{"experts_per_token": 4, "d_expert": 128, "balance_bias": false, "router_noise": 0.05, "batch_tokens": 65536}
Below are experts of layer 9 (counted from 0) of a mixture-of-experts language model. Rows are named router (the router's row for the expert) and show model dimensions 0-191. Each number is 500 + 25 x the weight over its row's rms, rounded and kept within 0 to 999. Numbers have three digits each.
After each expert's rows: a language model's description of what the expert responds to. This comes from a sample of Wikipedia text that the model never trained on.

# expert 28
router:500458475466454480441481485535517482489521497495523478524462490507494480469537470508561500515575496495474460474506527531525484456548500471477508523507498505498475521513474497493531540467476497538478474468469509527484482495501492511477535500466503472481534483467497529529503519461532519511533468516465479495497489474465470474507484515483520504486458460493456539489522483487519523531464495534489524504479493473481480464450524535507494499521501496483513505454512474487490499522513454500488493476453482538481524471504473441516491466537512493481517531497489468492510488502497503538
It responds to: Articles and prepositions in time or setting phrases at sentence starts, such as the in "At the end", that in "At that time", during, until, after.

# expert 51
router:493517483504490513514465486441503451487549525526505485522488510503474526479461515521441540537502509515492480516455520455491480497495488512504473514485497491500518531501463478530526482507502513540477507485538484492447470461491504494475490469522459473532511513496500516457522511489480444498508501513454545523520491541563477506471513519526498485528464517546486516512477492524498514467537462530506535483531495502511482509499467499476556486514514495470533484537503521528456513489478527481452514537500464525518515513534522462488482496491542532501544479472522486476483525519479494525
It responds to: Nouns naming countries, parties, governments or people as sentence objects, e.g. Syria, Labour, government, him, Americans.

# expert 52
router:495473498487515512480468498537464558517504532491500452531536479501508493493499487553528492495500549518468497501513506498518521489501470551474494547495506467533469538492498531497515493529547515499529490527492537513490497481498463514501536509545517518501502504500526526540472507496495489531526503505457522524488498499539559484485479475488490514544468485491492516498486530530486516476444523515469490485528518517488470529497445463485490514499503485483536477499519518556474537514518535453553540531540511537483500474529479489521487471537465511549517539476499515499499538513460495509
It responds to: Spaces, pipes and short codes inside wiki tables, such as football positions MF, DF, GK, country codes ITA, SWE, party names, row numbers.

# expert 27
router:491446464477470505490473494506507467487504489486486509484476498482468508474466547464491507472513529517532511461488475493462465498469529477525498502481476508498458530525506500516554538523481537484484481535481486520456474482540467469511525532474481534517472481478536462511505494454478480470515483503514517496493459463501511458490491502518478512487520464548488497478496506540511479536491518535460531515487507495472464472478489490533511504535478499464513502468502485478502461508537481537493513523527476527465528469497459490502450499511518522464539516521469517487496487508578490545
It responds to: Prepositions like in, within, during, throughout and on before places or dates in biographies, plus place names such as Massachusetts.

# expert 48
router:516485529531467492520493518459519527532466525488484548485516496520458494500476513465509518526512530488486516489476528496512464527445493510489509507511513495545504528466527494433482519494480472495511486506534540511505519445491522476502500516502473524484487491514512508492484524478481565550510529547497515488512512533461484520516485525494492481465475501490512451524509531548486534536495492451534482518474507458511503505517495510555478511478520438483509517466474467498530524510467475507508495509516516508475535490480467532506497454516447462475482483502539509457524512503533457511
It responds to: Individual digits within four-digit years in birth dates, lifespans and date ranges, such as 19-9-7, 20-0-1, plus en dashes between years.

# expert 32
router:498460548567476510532526488497558469492522489473501514505473518529525499538474493500511500520469511500489477538500451512459516474476544510526423505500500475486541524467502510533512490497528538481433552508518523512482517508513519486480449481451506501520524463547521476497523481528477517533522509526504498476498477462481461519559494471496516501514439480532490492515518509512487496482518462489510513521496491489512543530514515506485489536516496450521542485502506489497507544468511496501501477492485508527482454515488528507480523524528488548518509514513510466493530494513493517519
It responds to: Inner pieces of longer words split into several tokens, such as As'sur'ance, Exper'i'mental, Strate'g'ic, Medi'ter'ranean.

# expert 56
router:531501483469482514466488491499497426512543490528473505529517506529533522448523461487511482491489508466435453464527502485514491521492491466484466508503512506476503479475498511529492471473511556515499486483505508529491450547454501522507527472460486482512477512514507529482523532489474522510490473499533502507481516469543505516536462531524513515511532458520522478515530458478486486479510496517501532476525544476496494464428488503464514480539523496547485458506482498486526467470471493520514486538496496505480514504545516498511490522504493481466501511458509535484550493509507459481
It responds to: Adjectives and adjective stems after articles or conjunctions in prose, such as new, small, high, 'tight'ly, creamy-gre'en'.

# expert 57
router:507523490480490500519501504464533442507538535543525505479508515529482505489554508505489482488533513492486493497487500481459472505519513474533446478506494515488560543508458475502531501537580519491489550467525460456465492461506498497520467469516447482520478498523495483485502471478456448506491478518503475486488535503527521468460541525548509485531495477537491508490473519531508514482512544472534502458530506471504484534511501499517486507510506495534478535502478477491469522480489479498464497497517472486515453498513530484504501503527497547478516521495509487447486475483517518474
It responds to: Later words or endings inside organization names, such as School, University, Railway, Museum, Society, and pieces like -ation, -s.

# expert 21
router:496514476486509496508491490505488552559499527500530551518545494526536475508478481511456513475493516526469534514480498483505516484504447502510495489463473487505505536469505514511457515515488501463535528502474492486446525445482474463487462514534473479527479543464518500459504493458506465480483525473495557461487505500510505447531500513496497532473465494506466513528496498496521467474500497525474465464534494492521481524521500479518499488469485457535497506496471567508470500515506508451459457529511483503475520531547494478522485461494544530481478501493498503490496517516509467521
It responds to: Capital letters and short pieces inside acronyms and call signs, often within parentheses, e.g. FS(H), (NH)S, K(V)RW.

# expert 55
router:508509472446483491433474496506485480482528484463458479508445501497526488466498475449501510487482491446458497502550547528498509505504492458507500501483472514509483500500526524503516487516516511448525478526479552527529497485483489509497524496480493464496455504500488463507530476501462496529488525467515531537473520474466499441554467474541487540492518462517469509506495457462518492481507495511520515474490524456493491457501484547495497460518490520508508493507482484490522469482488469504512502503492466521502495478535517537545490504488459456498528513480508456483534474537501522470
It responds to: Articles, "of", and descriptive adjectives in analytical noun phrases, such as "an important", "serve as a", "political allegory critical of".

# expert 19
router:498510535520488520537507479483526519548511476506460537508503518518512503504533500508506521515498476497521539510470463492492518489487479506506461483518498451489519495492503496520435501509475520507465526517529532538511480523469511461499519488496493517501501515534496526470471472520526516502497448496538511536487515461482460537503466508475498505491497505508501493467533491516488480501448487543506535514500462478528559519476486501448487499503537479537514460518476536537480474534527519528492497519476494451473527534544536481476521557454482516500519499476542507536555543523465503481
It responds to: Short consonant pieces starting or inside ordinary nouns and adjectives, often in word lists, such as "gra|pe", "ga|c", "zi|nc", "di|pl|omats".

# expert 49
router:473444531510529502467452513464513502475480455494480477495519516494521454523479508524507525487465548507492536519506460464499535511479521496500504507514504473520482529486553536489509494446488499565519511492475510492516471511489521514485480516523544504498520521472500516537503469502531521506476517517530505492523522471508537519469459507485480472501451503511477544482478505468525459537506520525489492483516528456537493543507509452539535535504513537484506487506529549475508519514492520463538527476490532471517515449482489483527543498484516515520522486488545528484539513507468506508
It responds to: Table pipes, colons inside race times and scores, and separators in coordinates and infobox fields, such as "17:32", "26:01", "Crew: 60".

# expert 2
router:497508440506543464473502478467490514475478504488474542530539496483490493533491511513544521495438530515478450528463496491530481526476489479489511475500485497483530526478525494504533470482481514485519491468506504468493506458518520483507477476505492516517465493471484493468506537487505519509512524540505524481483531531502466490443535474520473498520461546461491495533497511497513571558495507511540463526481550507504509499511469535491511485508506481500518474529499473493494542513475455480539504526543520498484522490511462497500480474458483465488478509534529501468514530475556477508
It responds to: Final or inner digits of years in dates and spans, such as 201'7', 199'1', 193'5', plus words like century, ago, season.

# expert 44
router:523526491542498458505484499560495475515508506492486522512544513485501524491497486510491450536460501496537496468524500515525515516482489482521489522478517439517466518512499485484465487496518491520518501514523501413473494482503516486493493452507495500482519495519513524496482514501520455524517486485471491483504537519521467497481509484533537479490481496500481475479476543533474526497497519505508492507522460510497472527508502488490494476470510485480545582492542543532466523481496484482476496499504461512522437543450538555454461493493494535522501492503474467528455539512480469502
It responds to: First names and their word pieces, often at article openings or in plot summaries, such as Mar'tin', Mauri'zi'o, John, Graham.

# expert 42
router:539480499554517518521503507512466486538573484465533510486548489468491513475521511482431514533497483525507535491489472477520491497522481486452478518489496491516502455481536528526482507517521483529493537536474482479523484479516472492504468497543511500477469529494505520500486528462527503452514508501481473474516531525467524444497482515477508467488515523474466474544512489504473507518482520509457473513487444536509485489492481466498506499445470476508470509535484531514522509500448534490500490550511482502449534481490487518517471478531499519510478449488492482526473484479488503525
It responds to: Capital letters and first pieces of foreign personal names, often after hyphens or particles, such as Al-D, Mc, Jean, de, coup d'é.

# expert 34
router:518544493541524490529491501444462528479466482510489489475498490539491513540465502525464462488487488565498516524477521513511520480509505473544552481509518463465517485536511483465489514511508480520479462508455509511517529421465538517525471474491507502488507492465540504492529525504508501496450514516502483490479500502491470549486496502487500539474495538485552462491520493477476502538497482484466465485521496482486471489547482464509480517498466490556512499522503493489562522540494474504519463482532513496484456520476502456522499521489521491473514526533530488533508500491511500507
It responds to: Last digits in ISBNs, dates, coordinates and decimals, plus sentence-final periods and closing quote or parenthesis combinations such as ." and ).

# expert 11
router:462481518527492479482489458461521512488521541476474458491459510479482475478505488520492484481447492490525520541534461432492501529506526512530474517527489533499530456512499495499486511541543489508531491540500490498510492502534460473473541494519525532497460495509468537503508501522491514508497480515469517505536466540483537454463485534527466526456487494517492522481505454451504488524524507484476464482502506479509514529498490461473499509514455499449510479480528490521493510512476510470522522493524524491539526469500512498513520510553525484543540509502475491513505447507482546538
It responds to: Pipe separators and list dashes opening a new row or cell in tables and lists, often before a year or score, such as | 1997, 2-1.

# expert 35
router:485543479452519505487549488519535472494489472467521494499486539515463484535471483505496515516490481543527495488517517546533547515480500530483479477476505533466534498510497508512512505491524474526517476532500521498501485538534522477460498488490519525462537526482465463463534521489470516480455541473486492532548491502478509498495534538488498451504487507488503526488540526495492482469535521480493460522492485508480468534498532519484485527516444476509524510526506502470529489511507492507477526500487534502498488495465508520447536459468483465454469489540489525554452479458492516504
It responds to: Closing pipes, line breaks and separator rows at the ends of table rows, often after long runs of zeros or blank cells.

# expert 54
router:541500456444505526495448486494473477480523527501529496505492468501510450451537481516519486517479505471509462495510533527494506513519504505471476491493477514505501518515527516538533500508452501455488486501450473534474451472529505530481554483480504470461515492487492528549524486478497533496510495500514515512524522551520486416526487523508484520514486501487514531537467484518491480485546518527501528488500545484471467476504467494474510459477496513526527501507499500521510504518509475472508489509475532512515455490514461484533480479540475486503542531463482493481546454475521499479
It responds to: Determiners and possessive pronouns before nouns in narrative, especially his, her, its, their, the, as in reprising his role, injured his leg.

# expert 25
router:507507503536515495542516524468493467527533538533469487486530515491478512456532501499469481500512488505495512515518486471519480518483469490525487520495513491561516511515506472501496487524527486524485522522516489457505473520551511503484478461529505505491484474523499516493494484515579510485513465497488433472525534517529513461468492512532532444493513507496550490503486494531484521549546512485527522504493476501487502509505492486498479461464487510469511546518508546503472515462481504501461440531502468479513509502459525531454473527516482522484496468505460465553466470487503542519
It responds to: First names and surname pieces of people in bios and sports tables, such as "Michael", "Dick|ey", "Philip|p|ov", "Shee|han".

# expert 18
router:465474494472526476487484491515466510513512488537527471517479535500501516450504485537525522545458543457556561511534523520486474491568534512468486476511494488479509468505504527481524468496545489481469464481504522478491521531492521540472529551459503500527511506501469497523486523517484512534499512465510542523461510503498507516491527500457504475500457513497529488468515524469457484500525480508518529481496526513497544496477494499506477531494496539498511491500480470492537494495503468466495494473463527458555538505503492555519488484484502513494471478457467521511480489485456497470
It responds to: Infobox field words and bullet dashes such as Total, Coordinates, Date, Length, plus is or a in descriptions like there is, has a.

# expert 53
router:521506526533508497538532524510498487542545531535509523478489505479521499456529518536476459481497485475496522472496473499517478523500468498532479519483534466556487506498512534519489472504496527532519540535524493454512457521554462503486490461515499504491533492492511542516441473541541514479538465518476493483540516508533533459484494482531523474497529496501520497495499512537481531526513537464528534493523457503480504505498501481478497469453482532469492532499504563509464506499477527479502473505500476498463477526492509505461472523526522530483478489492499453525528506521474500538
It responds to: First pieces and syllables of personal names, often South Asian, Southeast Asian or Turkish, in cast and player lists, such as Ka-jjle, Steve, Tr-ương.

# expert 9
router:526460484503516489545517511539493481524518505576563542534466528476524506522524516479506449469548479514485532469514470491513495507534512501539456501513507464498493526481481520522507512513529522485470529499525485463475486464551502472504491480515467467495492492549499495510443481483491457498521499500510490479520544513496506449498513508553502475517542471502463494476462533555516530471501565545526494494510483467475486504481504466483506505439506489491484517470479505517477534497489533503512490479499511479510469521508522485498507507534521510515461520527503462511505515516498506499
It responds to: Capitalized first pieces of multi-piece proper names after "the", "of" or a quote, such as So(cotra), Bel(oved), New, St.

# expert 15
router:507505485508521511535521502483478492520494511513514556476534481511503526504469530535497458524538526520520492510469465495489494484499487457523484517526522488526575491499457466508504503531541496465481489524482448514476462448507501489548471474525469497479473468535467475463491478503521485493511498509481506502506539518509485475482536459488492452470523462485529474487499527545527477480501462476509504446526470454511524527494495471509466480486473471543499546521491487508500516487475514478501462526505510466527519531467528473499491543539494545491497523509490505460479465471507516497
It responds to: Final word pieces of foreign names and words in lists or tables, e.g. -sson, -ić, -ón, and also Entertainment, Studios, Racing.

# expert 0
router:496485484476502504511466467487517544464515454482523459512452470484495495488468489486529521511530529499509507445485465510470518488495460540442565531570486488557492502489561520472530495484499494502483445510494487522494483483487563503491512536507506514474480490481463468472507487508501513482496501486490502493549493501506480548494461487501484469532501454524481524475508484468488491451481506477521533505513481538488476464510509460510469453495510554522485478501513476483508487486482465500520498520524480531515525480499487506550502466488504472478523507529488544529480485509503496492
It responds to: Prepositions after verbs or nouns, chiefly infinitive or directional to, plus by, into, against, until, via, as in race to spare, helping them to.

# expert 20
router:496530479485487518511502468506516504524505518489502536506493505532475500527521455470518553480492500530507495511476447559537501526495512505504479509514538463482541517544512497528471445456474504471484462503440509512551544498458514488512482545483525518525562538501497486511478508471484478473474524473513471505556499528494491536503526500485466542523467506512530555531519502495469482479478523505526521522504514535496477495514507523484524508503541536503517477522501509512516521520517515528493477486492509506463549518544502496475475471457527526482474468458536494485494491488502505535
It responds to: Numbers, dashes and spaces inside pipe-delimited sports and results tables, such as win–loss records, scores and attendance, plus country codes like FRA, AUS.

# expert 17
router:555531516532517507456527463513501464481475507492562521491499497528508516514545495496489456527485537513489513497521494515530480510556532459476495481479534484480483529488461537525468481507496495540539480509527525493481537560477464551518475511497509520508464528506502440472533514538471533522546466528494438485497433501529498491514491517532526542496520480486498491514501510501504526497462508474528453483493477524480475486495501470497508523553485522488493518493475491520503478518505506473500488492501539493503466500513531489470471497478505469480487478498514467479530497456524510479
It responds to: Transitional words at the start of sentences or clauses, such as However, In, When, According, later, and Short-ly before or after.

# expert 59
router:508490483455494467512488516535534502523499515489537463497511520505472531465498505519467521501515505482486477464531487523506460472507525498492485498532457539483524491492495529480461489476528468502497476489515504479500536517454500462495520507477495526481486494527538477522458516500472471493530514476469530478491509483484546481518546485490486508547471504537515501475510548487468484496536479496480481497474505554488512529500514525445482493454489540568500513499510553467509481508542488462492516494520538538544473491520482507474517527490484551483451455454475488485476482537483520527
It responds to: Column header words and separators in table header rows, such as Title, Writer, Producer, Votes, Total, Date.

# expert 58
router:527521505452487457521496497510496538481520496513539467511501467485463544515488507507479493524485526520528518509513510496533492508479454527488481480506523497488471470557494454487501479479485511504496454530458529528497528518504487523517469559514528537493506487490505534489539521466463484539453479490514521512470499538521539545494528454491489512471490509441526451494486489493505502464479503486557507496501471513459496521517533501471436494534500517481483516513468529516485483487448540488498516533522533529486496533497482534538518478544510495536511516491503498483531528477498486533
It responds to: Individual digits within years, dates, scores and ranks, plus spelled-out numbers like two, four, seven, ten, few.